{"n_layer": 11, "d_model": 512, "n_experts": 16, "experts_per_token": 4, "d_expert": 224, "d_shared_expert": 0, "activation": "bilinear", "moe_layers": [0, 2, 4, 6, 8, 10], "router_score": "softmax", "normalize_top_k": false, "routed_scale": 1.79, "balance_loss": 0.00311, "balance_bias": false, "init_std_router": 0.0268, "lr_router": 0.00104, "vocab_size": 8192, "norm": "rmsnorm", "norm_eps": 1e-05, "tie_embeddings": false, "optimizer": "adamw", "lr": 0.00067, "beta1": 0.9, "beta2": 0.99, "batch_tokens": [65536, 131072, 196608], "seq_len": 1536, "train_tokens": 465600000, "steps": 3683, "dataset": "wikipedia_en"}
Below are experts of layer 4 (counted from 0) of a mixture-of-experts language model. Rows are named router (the router's row for the expert), down (a neuron's output weights, with its number) and show model dimensions 384-511. Each number is 500 + 40 x the weight over its row's rms, rounded and kept within 0 to 999. Numbers have three digits each.
After each expert's rows: "comes before" lists some tokens at least twice as common just after its tokens as in all text. This comes from a sample of Wikipedia text that the model never trained on. Tokens count by the router's weight.

# expert 3
router:451523492511552433576476512455542505529508500530536405517516486518538497526543524514497488463513445479539496487472455493552477548487498482490506419530485547531579474581466462439521574620477475494579541539500538450484387500440508490504547542534456456512498495548464519530524567480472502531489566523498509524498490432523473461526559468503644484473493478500527523600443507508498500560533
down0:538511534524522547552544522518475427480528543417497458433418565474554526495526502524503479496523488519526483511474467453497441515494517527516503443541423555469514457535513549481441490435469495426527523440555525465555549511429461427505465543498553499486494509482571474499530451536540565525499479449542497480555494542502494492516550488497468475602522510409536438488514494505497536537434
down1:487538497522524435536514532477507470499503531568480543531512527513484561533562544601429532488464557520473475525457509485519523508562488476544455511500495468442550579447529548483449540493511465538513456499519461540486472544524527498429472494456555446517526521490538565465463491607540474475514495531545523475490418520486452515520479489529516453509558485441456482429515478392561550408550
down2:515449588529505523546460460532411549514528491534464426540536531471492507486533537493499506541512517510478520513475492540440491500441474500534448524426463535498551480494477475565500521476434547499434393481455512526515491473483456535545520448507538461447504483485497450489545446548501487454463560482497484498492491473507464484486431429569514480579630476565518499498486493536451460468533
down3:523529473513531498460548531458494539487525466448479528432459488463501489572517458487525475457525446499543533480484509425514538476520457471490590580557487505511541514435432491490497525420448512488485465498592485457505445526467478481459511505508529544548508450519530505520487460507491521437527529541436520489440482470492516562532519461530488494395469502434467508526478518549492523527515
down4:381496521525494512458537564427543493525478493452547505562577527468547552434526501516505460476585435459488470424530484514487517556519520602501540472500533429518527501507514511488557480478541569498551461529497498534469459467511484535536453514466509557410503488513541432519519544480589497501459535491483444470553470574526576487478486512526502495469451488474496541434434474483511510470510
down5:523471526517550502449451456476537486453527520502557536531489492502552492481535491482516478533519482477473458509511523538427492507542526506471496455473461519527498522446487463467479511503530534567486527509448583515539529482483490591466491455554494513512524493470525526515539512422440501469522544536485560538519538503508482545460543595535522532577516468543540490523563512472568416525543
down6:539441476447455480507529502578457510495478489548526453524537546461491460441510546489474456572470484558539457405555388481458517523502466452414531446528555509519575456486489525455489467528469496477449478509478515458505525526498489527540497524539497439504509494507451539478537550518510471422477569538531576473442491468481507455509511460507467475471528516470490492557454506466561530547510
down7:426519480576476540550566432550523572501443510496498431479559528441555517492461514473546436548452455502556476541461514489515538469547479475520522523423450481497487457572511484540488499535486511462506523480438540427613551492493569459509430544499430492482452478484518502532502558402489460529523516540461548517524553459548440514466586489503544535459556544504471435489462484498488460462519
down8:496467575541524533512521517513571489532449524487515468475465456427517558572445452437474515441487464422625508492505553502542586503487546442459445494529514541464423493474392452431539446520547437529501450504451493566487562489445505477511485432499536491506575589560543423523584500492464531588499497408505481412555472476491444495514464533524497510455462514552508572484442533414566517538510
down9:490418473569430532567456488576488493478534490458489515467517500519467455528516539465493501479534504473531469502480487479480449519513513553511490462558458441494498555558524465547543510528472421473536491572466511385514596508505458539402469492472483504475582507507469491459498510506441455516485475451494551449570515519500518484545495511543527477483510530488487509490561554466475414496484
down10:488453509523434498543438533555499410539463475508522486498555508522394488464482515522461432506458524515502515504517486533439591546520501509561517438511483505460448551576405537478489461468437474504514517510484488514499527555524550548428517421485486519547474570550508481430469464529550470437483529483475472481470489401529551482432548506505441476535528543458468535440446549519499528486468
down11:479511452450523482485540496530523455415543492531483521543567520470584524499571477529515467503554474545474533475498510511441471527465516455572516498535562452456509461483466535499506514438520498553486454470451543510471467510523500456539502523528501580493483495487516450509533480477518483475536522533475521546538552652532503507431531508542536463405507410495507512397486423504475480433569
down12:553437541498528498493472505520448534502505510477518407484478494437530472546569478538549557551468535500512480478597461556516537575484492435566555473433496502399436483474531553514467516493463517442556485537549574472445487508477520490534502563506445485473508499554429534456458531494463495538475514507497543554475480534539421507575526502529539475459522549475507493538439565472525472388502
down13:496544523520600400442438443469549533490501455496491428549464494539405544477515506548529521490481541535442551569575528491457539492576485528526489585462466450487515476549508568434506516464456503515472531501465545508604507480482468552489430472527503428508478510540548528549508500453515575524547561581498434497457491543520495521506457520429564544523506457532503477501563539508525529570545
down14:436567519484484466524498462508510597514527520503452490528470430584520508519465495508500473535513530456473590554514505491416516517420526467553453501446451529510519498577471488532531514529517404536468467499563541496533475499450479553563548495497535524502492485554480533493614502502435474595545505490480406506412548483562447502482446491478531536456539507533530496467471439510554462362474
down15:553428516530483499519543473545488513511542501563485579460466431541413498533518422459451577444521505513553523513519526426502425504434491509510461517565442539519429439484503418504451458531483546510551490498498594430538561524446493512546510538524547577547469510483515548464503490475473626528496488514537454584504413538418497508522552462471507492469576466474498485475483499571455504464423
comes before: "\n", "==", " and", " the", "The", " The"

# expert 7
router:488531550527488519525511486549558476539492604494492508527530495457503451502519461530461464513511460493494453540447504527532503603530490541510525505479524540459514532614493518545449460532526475465517467480522434479434527480474418576506549496503480500462533390510467562525477486573483462559500535564481546507490517502541531485498516484575513476492564518493555506513493471440526567512479
down0:555510536532465494503488507522544576577575456473546551508491540454512566509504480576487627500457528543585559484486542514484540509490545498460515456448548486457438494489460550479515423477495456528530568467517500539491449465505562515437444512521524430440493436539477517527455486463505465549593503522460542497520565481502581514500497405525530567553498502492488457477501488424555513550532
down1:492518526500520470484543475463489502501489576545506490540501547488534542467558543524451486519475485471555555542482513539590478449569480540421576444516532478497451497446502535411533483520494503500505478499500479512501462597560577462506489446471482486547465489473478478517509504505537563449502513517543540521512584465471543516486521538522523555508499427475425491537518454540476494502496
down2:470543496475501543493563561498429507524485534495540539588486457519443512495477494547512520568520457450514516531590484489571578509470505570461470487509495522454428477465524555458502463513548494491462545534488623463472537461501560491524521525519459431499553514461470513508520554462463483479451553553495507561510468467511427516438509515465511531510533488479528495510476458529530448466520
down3:484556502458485475464537474452474393471556484562493593401566465528517500568473526517469418481529502523452492531446408508520529514494516427587494492553450448497452439553537494509493490483508461561529478540476510506519497479488574505478469447475478512510482483443515565477567530552500476396508486418550551473593482549523434453465525471548428475531508436470488548512515524511480533564513
down4:469419472512523443509538460549591497556545474482508543481484569509471453530543532521520497464454528517489556506454550483545457512496569524565525436484513505500473540527505487517467462472529481550533455556546456468452477452508524524547490556521550543509505478401459525451481454535433440489545459467491416543457426554471525485483523507463450528474541463516462537511440565455576427457460
down5:527462564548532533484518502506499505493497452523472461490509515524466566544474496483452493511487584473525470471582520481572514505532487499509430511516476520428490585412503517466492426543490413545486496509532541491471471464545479510469515535472458491485502498591538487497466476425541463527517512492513570436422514511613486524480438522546480510460539457468479428495458442517463435528499
down6:439450532462464505469479491514478457500491569555554535492496483422556461463585559520447427512598476454423450539430502461496432523574476503450563478556543507487396441480472503500527401459480458497560514517585467447546524494537537463489546569448414485521511538415546516520500586511496488516523514504495502512505496520480440542466511510453367464489438566510513460519525512446512516501506
down7:452442514439513436502509529535463428511517544522493516477472518404534437493577554511527497514497467512494481487479549510513495493531487507410499509546469486467538483511498477427509528474477538449472452574492485496528495489441469549487543396457511444467450597527519612532464510486562521445503456485531432495459549523562447448486510532476481405512477554433437579511493499429478514478526
down8:521537484483584460521490465446488499555512556544500422435500525476482531490422448450490598507564472470570506493501573516495423476549526497550495523502481489558508521462389519515496487472593505518489448448520461521579502521482491552549477517551488517436458488474448442430411432485559511553576443467565508533445561487474518502509475464517511528480498511522479520557569560504515505559442
down9:513508529540466463525466504518502502416470489416439462549501461552400509379501538494585437606457493505552474490522545481460499572505517469454415463488475545547523487478450494429490519545491465493475551503478546404581512547482533484570500460507515483487478541503453484525535565478508526463460528482556448483548443517415442590456525542457527490492490509485424497543416558510517459496488
down10:528512480526495467529467546458520511529448535415446480482567547485554481531529530497499536508467482505574475471561548415485477521452461492518551476565485554522488479488515483475530556566492488544486441524503507536467452560528539526556439550603592491505501475517472459546541487485536573495533528523433500518503553421491505491474511551549556547481518487486525472551485504433497459522454
down11:433501466452505503474490499543545475532571504560509463411497513472541422506419571531476431549417566439516569465520552480484511512447527499578540574473455428499531495510535511546517541495537444495525528515509473517513452525457461461515547523450400480581411417491430488491545492494485502457496481491500528500539541486467516518492478595536501532477456495518515485449454485511516538544471
down12:513515438507498489533403495457426551541554523535505502494498515481545491547556566412461520538386470514437545523522504450483491476484456453460517526480450546472512491475489471467515500546447522492464443510439511539501481482487544483475524483521476503484509481619482499556467551465551501515507523540537518473512512515484556519495502476485506562508492516498532519523418480489448459561491
down13:537579472487540498453515477425464568519534435516522471439515551393496519508489498511524587524471446488442546458524539534520550466485558490509547611494491518444540479429484526501502486541484484543524543516507486398517476440494525488508503488505478490538426506557491513506523545528527527504517446559527470438530554425491548501520557445480480559443532507454487503513510433476512476495495
down14:620485445502479445430465415505427538480477475464521488486522531485563505478400558506544517504491462507496513562492505475492433466496492492520470572522494520491583521556505501401489486483505430515498501462399464480517511585559473567411535523477498576507498502526492538468564460437504445470432485508482427531463520520587473526445547582517452440515522480471495549533477440492488538482467
down15:520524508490448586484489547539525535509480490502481487489487431536511436552583483541489481533540566402418493440442556518444487558477514503518622567473508496516537524419554482551589497472518570510538476558559490516429486457573543508479489511481409520461492506481484458488607536470512566556555452446569492437556415497459542485525509496500515525443518449492463456528481464535465451481483
comes before: " ", " the", " of", " \"", " a", " as"

# expert 14
router:492505508484476499514491485513440553474445544461514578579471454488401458469473503510514528554500440498518520532549461520510514463514475498506488538494515505459424510492486498572509499470575419447513569448546513564479557465526521543502538538556509529442492549517519465430494538544515497540506423525507464594454436500540563567482432472482480547585447535496490514457540491515552528458498
down0:492548528451467520541560555541434493507569508541512578476468537475537620484462533460508473560543523534511498535533548544557485516478528415411463538478465572417578561518494525566549431469513500522465472549490553529471521470469427521475540534520506546430566447520489484541487486512519483533374552598632518551470482530483401565486400528534471479462501444509566462471505565461452548574515
down1:545462489499560513438477432521572553490374444498485492469477440498465433463475429482508489419541502438532540470556535527519502568515521424517578544514547593498517535433504529448510572497504522545499501447437503525481480557497482504494524436512513492509510464454479571495406442490488439591501490515503479480460489423534511526523494483501492453433542499504492544479607468602502473532455
down2:489503533505505483540520476486401511447527482571465452431511477507535433577475440485512529489501508497521573481541490489510395544585514476471495536512527476499507525549533491558428524500548565565475490507498436419385472467493410452480466565471571529484435518478476487443460516521439523518516490481490443512558577441455534476496526526522515402460499515535562521521474449484451467588492
down3:591464485531473581465490463520472511562561459514519498362565503493564535552478548501533517476531510493531466484443531527554603550484443433524431412484547542452469499498541484494431500483536541512522475530511486502540534495562516509445496548486591508508511442557505476472544499544589500474395480552519530534511441488490491466478516494451509527427501537504405454511496504515468525527523
down4:459410594504506499535502457521561488521419500465453471497523532512479452558450508476505653595460517429499511527523518582487482450494496549413467423437464452532486555535462521507486473469606522489421490472568496561561435497512448425493500530522433503450508419529495490493529441534549556489539532534527492441512516492480462436554442497517536559571486477539463531466452528476502507518483
down5:513448497542517468468483537430517523482515481560511484500534484407467488491524389440473514495532534513476535531494448507426581603430540490468510523494509506547542536454485499500447511537546511545592517473570534463473490512487461554558480472528482449581498509540485503529528504503505476473461518478451502476499497505467503449490554530472531513530504457506588414425448537526532495475492
down6:432467490487475471424479537529427490507456474549528471402464490460487572492499517518531483479536492476499435546462549515482539472488421470459450573501586459537469504456517503466515461525532496512473518523497567476494476495487488473500446531556415421503539506517478452516476486503538435488575522482490547449476545509529526452490457457548510473518554530450470503582508493492460494454505
down7:574490489488450499452481489515478500495501480521415485448489528502496512488502482476505479600501495558505446440532502511441521526528451542514498514505542463497413483523492535464571547533508451454507477505512496510532478530470536547524538526498454560510503536504484514544527566479407579588461598439487513523517511466486566512435526505496506519480555577508510512516453543525488495426508
down8:459500575522465593475472555497518431500507500461586524495515532511474468506490495502540559581484506470472501501473499581485475583447478492527480462521467498520494527496449582473487489510605481513487470520629485462461508516483534464515526493498530548472464445462494491499428477466498442511475513472463500518475523526550543500485479535496551536505432506513426405438486423540497497519483
down9:482511502541492465490542485596497493476470459486568484473496542584441502398538564465477519509482442507545468478433426517491539486532522432551464449440551517499560486467441482470525547519507491456568451450506445412477434556479423521549475512518488436474471460501488504547503528507491450410468516502586539508524564544480469472539443469475425484512475436480479528468520509464480543533486
down10:504489412511511464499462577489505531530527496517521577527488539443416480491461504430483475449503492527506469496460487498438447489466474459481503508534485481476499517510560555499485483578541503531578562464452511509519552505427517535490503523555540542451495443503501570513509503504495549474510525520571493524444487555500474604516561476435429559537466511510437555482490471535446554494441
down11:542507510495530565542450530504442447434531470555500501522532480512507505454461477465488554444510533491459459468527509551524568474519490518491465538592551556546529597559523544528527497500535554522588518458508592551498516540506530450526461497460504539493522403526525561566470463507499564504436446442465512496476459470530469503495465427459423451463478492495477472504474525557504591536487
down12:471536472535526439508505476469467531442457504499539495543532497493506470493535523482476554445487570535464520478485502500555506514506509514476478530475537555504553487557455529432511506524437472538551497501528514542522506411440476518470570440518545484503560497549515513526408517554488526487503519508454433495452534503471567493477456568562457498517486489471463543516512469498366459479525
down13:475470461525495610530461495504441581478481477479482438504505513482499481501521565541478438569444501475459501501443436439492434467551496537566474548590547494517522475402465475482578522477560500515607493494482445476521508446564510530447574474437511449407503560577527494560530532491564519542565514537436422493495471548473551498519448505516499513451520587431509505471463494478504618495486
down14:512455489507506430548515433556479535450541462521457452509512596475511500515510510487480434517505480501461482463570487440485527530501469456468499544458513517505522577538575462523461506383555570514496473487461461557495513517478559533529481513561510526512449464485520485515422569433473473431484496540514503447519481446485478521418524486506411436549510504581522522440534519542516467459510
down15:476469479528436540515508479521499450484538519523460493469516550441478449419532397439507505507544541486516524509462471473499503536508457444416455493534482439505556524501518532587448495525501558525453657567498443533517438500455471550406541515501524556535501523459481501522525471542546488541500511561526491436496471481493562442475478499500462536488471523484498552487509535538464583491514
comes before: "9", "8", "0", "7", "6", "5"

# expert 11
router:560463494527398466497426472455490473449529510561425561396552533522492531519510471515466445480511558452526530494471524547535577492556511522504557587596493481497497498467453461448520476446470473528475514550444488476545449445522464534522550519499550480534484458481562486537510504553530518480502473467557471540516509566489528511461488487480479560501516457523447454434503510536509422484549
down0:465480479556573482483482501536493513519529554448496485562521501513518466496523495502449536469487498482472506527485457484446402460511474569499462513495461480458532519518493512565516510522538583500523524494466524493484505510529519470460508502529593486523485518502476564451489568504496490545488580542546507581506478520512506483482481451532476457595483484576434547493490459493527415534512
down1:446503486597492507464480450531488460517476486506426466555575511552437562479530476456504457500482547520550518480555502539517498560415492487449555509520522508552520506487483524491524517417490528559529554482475513519512444495520486526487502449446520438542494510506511511474423493500418452457465493560514487540504538458519459446493562511486523535539548505461520477478494496509534463531529
down2:521532617461476503521516507495536533516544527497495586485517538479557587471543586473513500561423460488408537494516497546517438481573528570535508524597504597504513448479449452490501524532485567498464449507479456460533553558508487467490501522471535523486484519436478474516424565476467503410500498462535556499497500435429523540464487496503495482510440478519497476561505476524460437438495
down3:502472480548485448488462486517545506515496462535488546541538479569426461503534516558475511483471472468483523510508557440479515505511511494486439545460438552473486562538518509490580547553506439580443529565554552501484498510467553544507522516493462518508493466498448496540518507402542546460518550502517531515517498521460557578476435488524618534496463497521523530450561486461395508480420
down4:527520485469426596495509527396518457474451497477492447555478528470524533550566523513422483486474455475496424510500515568415409585496458519505522467559492434537519466518511516579503502494463509478429490518525552465555421481483437488487453484543563556519510499499529475497482544471490527506481564504505459523520558536458515479570533504541538584491475458416516471553531472480450471517519
down5:386508541468474488498537480428494510537565478523516520460483511546529552465517537468462547473536548518482514528477454497566476526506486457534538508530464499496533425471467522479433450503462563438498482497524415423527506457551524475550468465548490438482415488487450495446472513482581526511488412566549551487492572472535490525506514544546473467494566429508523450506450437506540486490485
down6:480515459486527581565490453442507474526564480551544509429538519530440500503526476554473464481542428475469517505439473470535433510514557575501536503568487490580516496472492452510500493449576555487472479517559475479551497520503483493500448582522491471521507431475549537534489532582526509436475480453507467495442467554585582520533519494547471477485507485489417534506470530470539498433398
down7:512534541525486529533530473442509551525546483519484517476506454439513495473458493491497517466504486460478472574491502514505505436508495490473514437517482471514491493498478512503500553517543461475466520439455456549444530551494446536442503471539485491483524490610523543499471528493555423457481598600551474442488525432516539471464476579532511454550534564521455546509516494546458482485564
down8:540510589546555453526476520506485488487578487460506560537462499500583531483550548547462460531545541491447438476497569559473468524532468491487489517491495440477436558482460514503504534415582488484529490521550488515484517493522496545500483526446454498600578529497579503434467553416424418503525572476518499526496415493513504501464540462506473499493491492553528448485535563537582487559484
down9:518479553500451472529437558474471492496532445565488548501461526522439545500513563510484495513474479512497548511504563487518535603466556450481477447479536519487532466560506531508565546470538581532513495499507498473471499440474483475472456500451549503537489510527512498504470563461446477460511474499514464525494471505496512569566502390533597503473490447498495456471591477521543440442497
down10:551544496480494462540510487481481481540544435570524482478483489406429525474465499523503478513508487492481541525468440473539479496585513450508477488463486493500501524532498482510535498543520466407494531528600431545493509581466467510512550532465484419590503479425509501500524511512467516534453462444556458554456527438524529520515431504567461426437486509538445514515487407491466484490445
down11:483533481447447451442545486509469490450553506563495560507455479482529511472488551568459553492492503541527521537441464384489487413636496495510469589547413518449509446498440529477425514461414411501429506475566424450478552534502487464453479493480487422448467481464526489455459484430542531538489450455538489545460530504432513482481526583486472479518504513465433504492557529473524462522521
down12:529513513492441502536564503479490522553494466512551553466531520465486483512494528573524472463496506422489532511445481589513490529545423532558477493509533521402463562484496513519506501551492509479468484462494498491499484561464477499567500528516519549539416519506528512489502500530508489582509469534554484534472463466546507427512452506540473467582470441522480526528453518476471491469456
down13:564466483511557479423470432576544530464463506511542502442540549530430504441520506498514479493445452455508502463550528495524444542533498523507450558584492461391523587481505520527486459505533514528413531429476509493532519474479516466479512530542475518565491490438503530521468511558512528443533482453564511502506488507492513536530537529472560510521512493530495587492559499509440508498497
down14:485514479509487561525518516513506534514497521532489553476467511531484584483466481530549491572503439393494470471508581537538512555534511488439542502522544532565494464476498472472500437530539498456524435500530448423488471439483508486490431471509374394522467396534482543532544503483493445553566620473490520393452468508502504507465483451490518552435526531487450480529474405441453461514468
down15:499480389402498496494528456549487503548504482446500493464529492562477448513515478527514508475491499505527475410481613509554458447376578535460500559502531466508491542510572451395511450494514459561515497471477505471453465437493513408504543498482503516452420514542531570528486475478539527505515522504410509410533461555526490481490494465462521518455522556520476563580450503455454526507465
comes before: " |", "|", "–", "3", "5", "4"

# expert 15
router:555478510534513493559486545520480591497472524513491475442447527501572486459469521440493483467564530522501460553470513504571450603494526501420490431513562527517510519415503518417474492524482565570523540510480547485494406440518528494470496456528508403543552453516473478493460586449478432493465528490490466488519494502420464536451472418506512520438505498441516469478477514470463564468511
down0:532541539521543413442488591459494486449504453546496470522472548477458468567481434431520470412441413472494486524479489484584415517548561433439594537495479524477503500471493552452492519532453572462437540544471524499489453514529508453422438440467523472476467550587524518493512517520515558547540455564488521517480570501594549474501534534475525482530480487517526515492431505518554558514511
down1:509421354507514625379484525467526432474520512457502519459529509523501527527623455529490573445458455576484523503504448537435442489505519512574597507539467468543493518559552540472476507513581513500482491455499473542399529474553523488557381576479520553533491473450537490436493435534496509488471515431505574486516521510527499473454482542475520534484489474489443510506524550539444517489491
down2:526449483460490470470536534582470501537520442551571570515522473515536518514495489519479526449562521487473542507513504467496535530515495496543482522448454520501474471541503501542486446488544484478559605526479557509486533519451521496485579483464453534492512522514470458504501558436579473490525514474597516465479431531429498469445486556520522435487539523453502500486489476514597515453522
down3:478459434560547614428503555489531530517435495500480519523478404545481490446536507463494500490562469495519493500457543518626471467502542470426454535473563498545497487418527519418544470522467518531508516518491477491514523450491482468453499525491479432473515459486555497537438502487523499501518478536488509500492505445504471498457453497484522464540485463475484566507449490474440524511549
down4:591502493544451434519459478476492541516487537551501457536472466454466444435484487488476419451501409468564505425429516535511490501481491503542448486481543455497525473512546447471506467508456451506486544508419495463484502482563404600475490471525484488446534544533475479580554505482504532491522524538496508458468548447541462474464537524493522479523487507450516512538481481496506560559533
down5:477510504451547425501461514503537460472598521540493483456545493483516514472496512452526445417479474537520470501520464438505439433560498483484550556516574535510469523502446537495504470588478533586517500503567513508556459453425491570501508389489487537447552508423506496485389476458456612385529495520563472517442562533493560487493488423458494440498555497462514487489544467493477554550486
down6:561499424477531563563548535529476468548513562472510597473546546542498555563490540483513484575506568492499570517589513428471450481488504468511519486474484513453484517544556437522479516531472560523494447516501472479479541497551509503610633459515487533509564466400480530472544525450436453439478497409474461535457553525524483549526473550551494553529501462465530476434566468414459510554453
down7:451464420522559493493530496460571433483512515464459501550541537483580501570525549470541484531440583465537471469468489409553477478492427542437473555566512544532544481527488536436501550500524443463409511455551476526448475504506503559540514539478467523522513512457481535476477556529495470503437529571520510539439542528513487440530526582489519513511480469489493465487484553568459571528439
down8:468531525562491512571450510469472469524414452474533484438439553537402490505422467544497400510516492530547448510463514436457549471510484468560571455386445529451473544522579458534505539495591465472551468530531518537473520519426546533546480484499482497545441462517480514454508464506483537478460469435507508508507499498564539470486487585519504530467508498466520492480478447522535542518487
down9:448460433519523607514529477408590529489451518484527436539582516497483520501542481508565424472479462514515429503532489469486517467414496485465516485469529535472486597368456534495536531513462522495486530440488585527476478492453477526480480453568486499448473536457477572464524516544563470467494471537572506473491519544464526506529505467459507508536490500558551528495519552476541468563435
down10:574498533462546481478527473525533486450554543615523486406574481485565503566523519449475589502437498504513541526488449472542444493494494496527512522476462542549527500505517541510473464530479481498429549594463546444514510439513486524481537455545527576536510538518484516517503479484544533532566429515535515515518523479486494468461492553436482467568544493480473504468447447448520532511582
down11:523535509518590469471473550502585426477502438499557491490493478509606415551501488423512476410433604459522518559476393478546523483466451515514459476523437475506532454503514518477513480545553464537497530487506431567532514572505553460494493561420440519458603504460427506472498452530542468452480442467525496492478550462412504441446505561447523482532474505579495604500495520542541482431484
down12:508551548473509479561516546551518571478491520559510556558403430451452464518475499517542459516484523435502485537441532464509539499520496560460513493540529489534524490563518510471465476421537563494532500546413471462559518418468452442549514494488518501483508555549532478496525585469494575537535531513527540482561486466521486573450560444479487481453456520518560517455512523481486487494579
down13:486544507535481465498424469489492551561497507517528526545546559507486565555570445496522413496599562488528478528511468561439550606573502455539599432461533478515474545548552468520521463446497442511467561516475512573479481452492513508500493538498495486551512441481436452478521507542490571437438507476444448476451526459528609526559463489482513500481484551550510544499514468517503522454546
down14:463558498510468485461516502537482445457437452470510449416445487491481460482518495459463524424481452520474464573430553470513451499506481514540483572521482514595510553503512428438463578564503488506475438460537459521557443418414588455507570472466485468453531554490485535506498429555491558440527458484519542548510490509496577508505457521515538521534502508484524490466467415482506530527500
down15:474499510411496527566452562487506549545487523494472524555575469498513438467495422459421541521533532504483549455480573551492485519522493492554515448517446502490422541479485621469471512466556484482502522539459521475443532479425498479485512473504525539521475467575440484545503552557518533432501441605482424497530537527486591549472532485493483529547511533491513470526437484454511531553458
comes before: "\n", " The", "4", ")", "3", "6"

# expert 9
router:557509580539499532495432455536469481523490531602536555523512406543517475524531397467536524523532502530478510535525482499511530516508537536402514498447466525452512528492473490510549387511567541611541482525541527506482600441521571535558456462545597583503538497467483577524482478525504477497489481525585482501527533468545506518482454479530504549505515511529433482504472458497540458484474
down0:446453546552539442598551426528492515527493468510526463481523503535505548499422503500492564489498524564463505537497485483479519502445508464490486546478512494498501502499524444485455491482546470518552462466455494543452519546495425471560528527583569532527493539447541524443470513522530497464503480509517508547480525589468541500518524476563518494493618543516487505532465514589493447543494
down1:526591501482483580500515523497487474519483400491559539501518566533527458458480525446466489592470447554559546457528482517539402522508528543492436440518525439458512512526519493528539491453438581599493529523502438498481493477504521491464492481525541431527540476471498494577494413501469438536501449583394447510541485468485491510488507551486555514541487430426524393522528454406516568545499
down2:482463528472527432562525423535507464525491516536504435504451575501579572498519521522484514527539481474451477460546517496466515521449601490486486484487491456528466522541455475447520493544543437479550434546507494481530496486508483506513576450464459538482533432546496501455429567587508428447537483439505534540488530517498554519543563527475547495498474497488472496535502504522447470496557
down3:421518517545499516511499513506502459489479528453550597429537538524462534496535562499530429507460522507465507584500475446511450533471466535492423414478558513509522515567466520443545463485506470574456466560508474521483527541546484574536453539444574445526522518514492516418561523426449476483480416470537566532530524405476454508543530506453501484468487501475547493525452502489498500458498
down4:458459490527488380576525453511564478504543545434439479495532511514493469473540568521488473487482493534527422581459502483510488458587493443520422522546513476532484475536493476492473466523502417505507476518457466510537476468511481455607482504497477447551477578522513500483510501464470592535519526531460475386489496540532543473433570423521493479503521472563479553443458547485454449489478
down5:472539478483545519512465524513515546577486519484501511481530533461525465494450518471514478589449499570486470477447541569520453455458493503428478504483491567513526545469555453505526522525456472502524469496567467482539534473496497482483571494523512496553549473561501496527592440489511481485510493498388452457568505540471524527586562461499500515518461452525521493469549474457520572514518
down6:494469481477492587547513536460533502578476551504479503536509472513537507489469460480546530522460446495555451602504475473461486469526476471380582490473538594543471482554543456477499511499514508477422497530584497427546552441497529552477493500512454502481534476436503545526491556481492493488494509425499558504430534489526519452440428537443510521545476423459576448561423511444528489472466
down7:510538461491504543456503556465525552548454454531444490537489552507477508511567461559484515509490474560520443499483432507601473523486522537547543506418594591522508506520536435463552505512531505501481530504500389496512477478554436571486508546559462474569413532481456479549514429477474524454501480463502527450511552519459517501487492539424542523485504501454481514512562500509492555539496
down8:471538511482506508519533523486505497497522549466533596546585473496562529495489475509554524553504437496444469506510526546508435422452505507512443530442616467523462450614494458417502469530455478598553491479534502520496474429441453490539524519479417462536488455529523525593480492493540531462519533466434527439548521506549512483533454533524529464493515526507524465523480527466448471513491
down9:542446554514412530480420475475544548468430555506510530489458500505486422530472505428487480560525544464509451539499452524582513509535593498517496554542524566474500479451432475501528479487521482507464604522414543509580550541495472494472536579553402504505511542462479422492527485496535541471544503544463457456514475452460534509505486450474514514500451506483448513464448487501567526558510
down10:498425426577535515455567461527593497538534455485533488480540496508456532469512434440514480473476520480593502533479506524487424509516480463602477513536529534486562509481476480477494533501424496537554489537460442461569509561483479551366485458501539509497521544506468489504519454498507509521531513492464525475501501404520501517392467456462532484494532566514509525448476441457515518520511
down11:568548575487474548425443506537466506444478560549524518598510553505530531443561559497545456509453469589450482511575475419508466522525488488434454481494518569517581480498477450547546509476477547538483441451461473519503498452524491474566484522467541503453486570498491497577590501519498444503417452487453519433471486531553436523589487520579489484498490473501537435532522570539502566478540
down12:480485509424521543574479574467484468523477444480533542575553478469475546502459395524437527618450558499416467506505501522540442503513492424480500454490534474516526608457477568485463474508514466500442519538484501510460460469493507507465496462491421507495466541513517515488499522505494491494507525534531506536507452517502543496471483554502488482402550542469437485470547575576545483532542
down13:520551478431500520537509462477585442425524476435532519490530487518456508475490397458450492518453463507498481426550477513477507466462548451520489515463476493499430502507444538498471473524434465497531468475490439467452578445426456473489519542524431525461506486511489521504472474518387460470475506472471495461515465517562535495521484531471519469487539462492556480482473510523538467532521
down14:537577474547487435527439542428487550426479520436516536488411485527452597459543472485489558573496474529486536405512566515477530555522521460553458513492474478529484500501496482490526524536495500404538550517511508549567510484485560431506584532520476456511488512554511538408465468485548480526520490501522467496472517552487487474473505515515460593513556487503505517499471478551566407495522
down15:512456518485506428578467420541502464469461465513500502488479480530550504515479454531479531509518478564465507517505461470460479568491581475486475572506503458516465503497565504436484424465472501471511511497520519535553462508467515515560486538490497558544532476499472540515501494540539526495468554453482515450470508548434551565487461493509395526518523505405539486515476476512525482523469
comes before: "1", "2", "0", "9", "born", "disambiguation"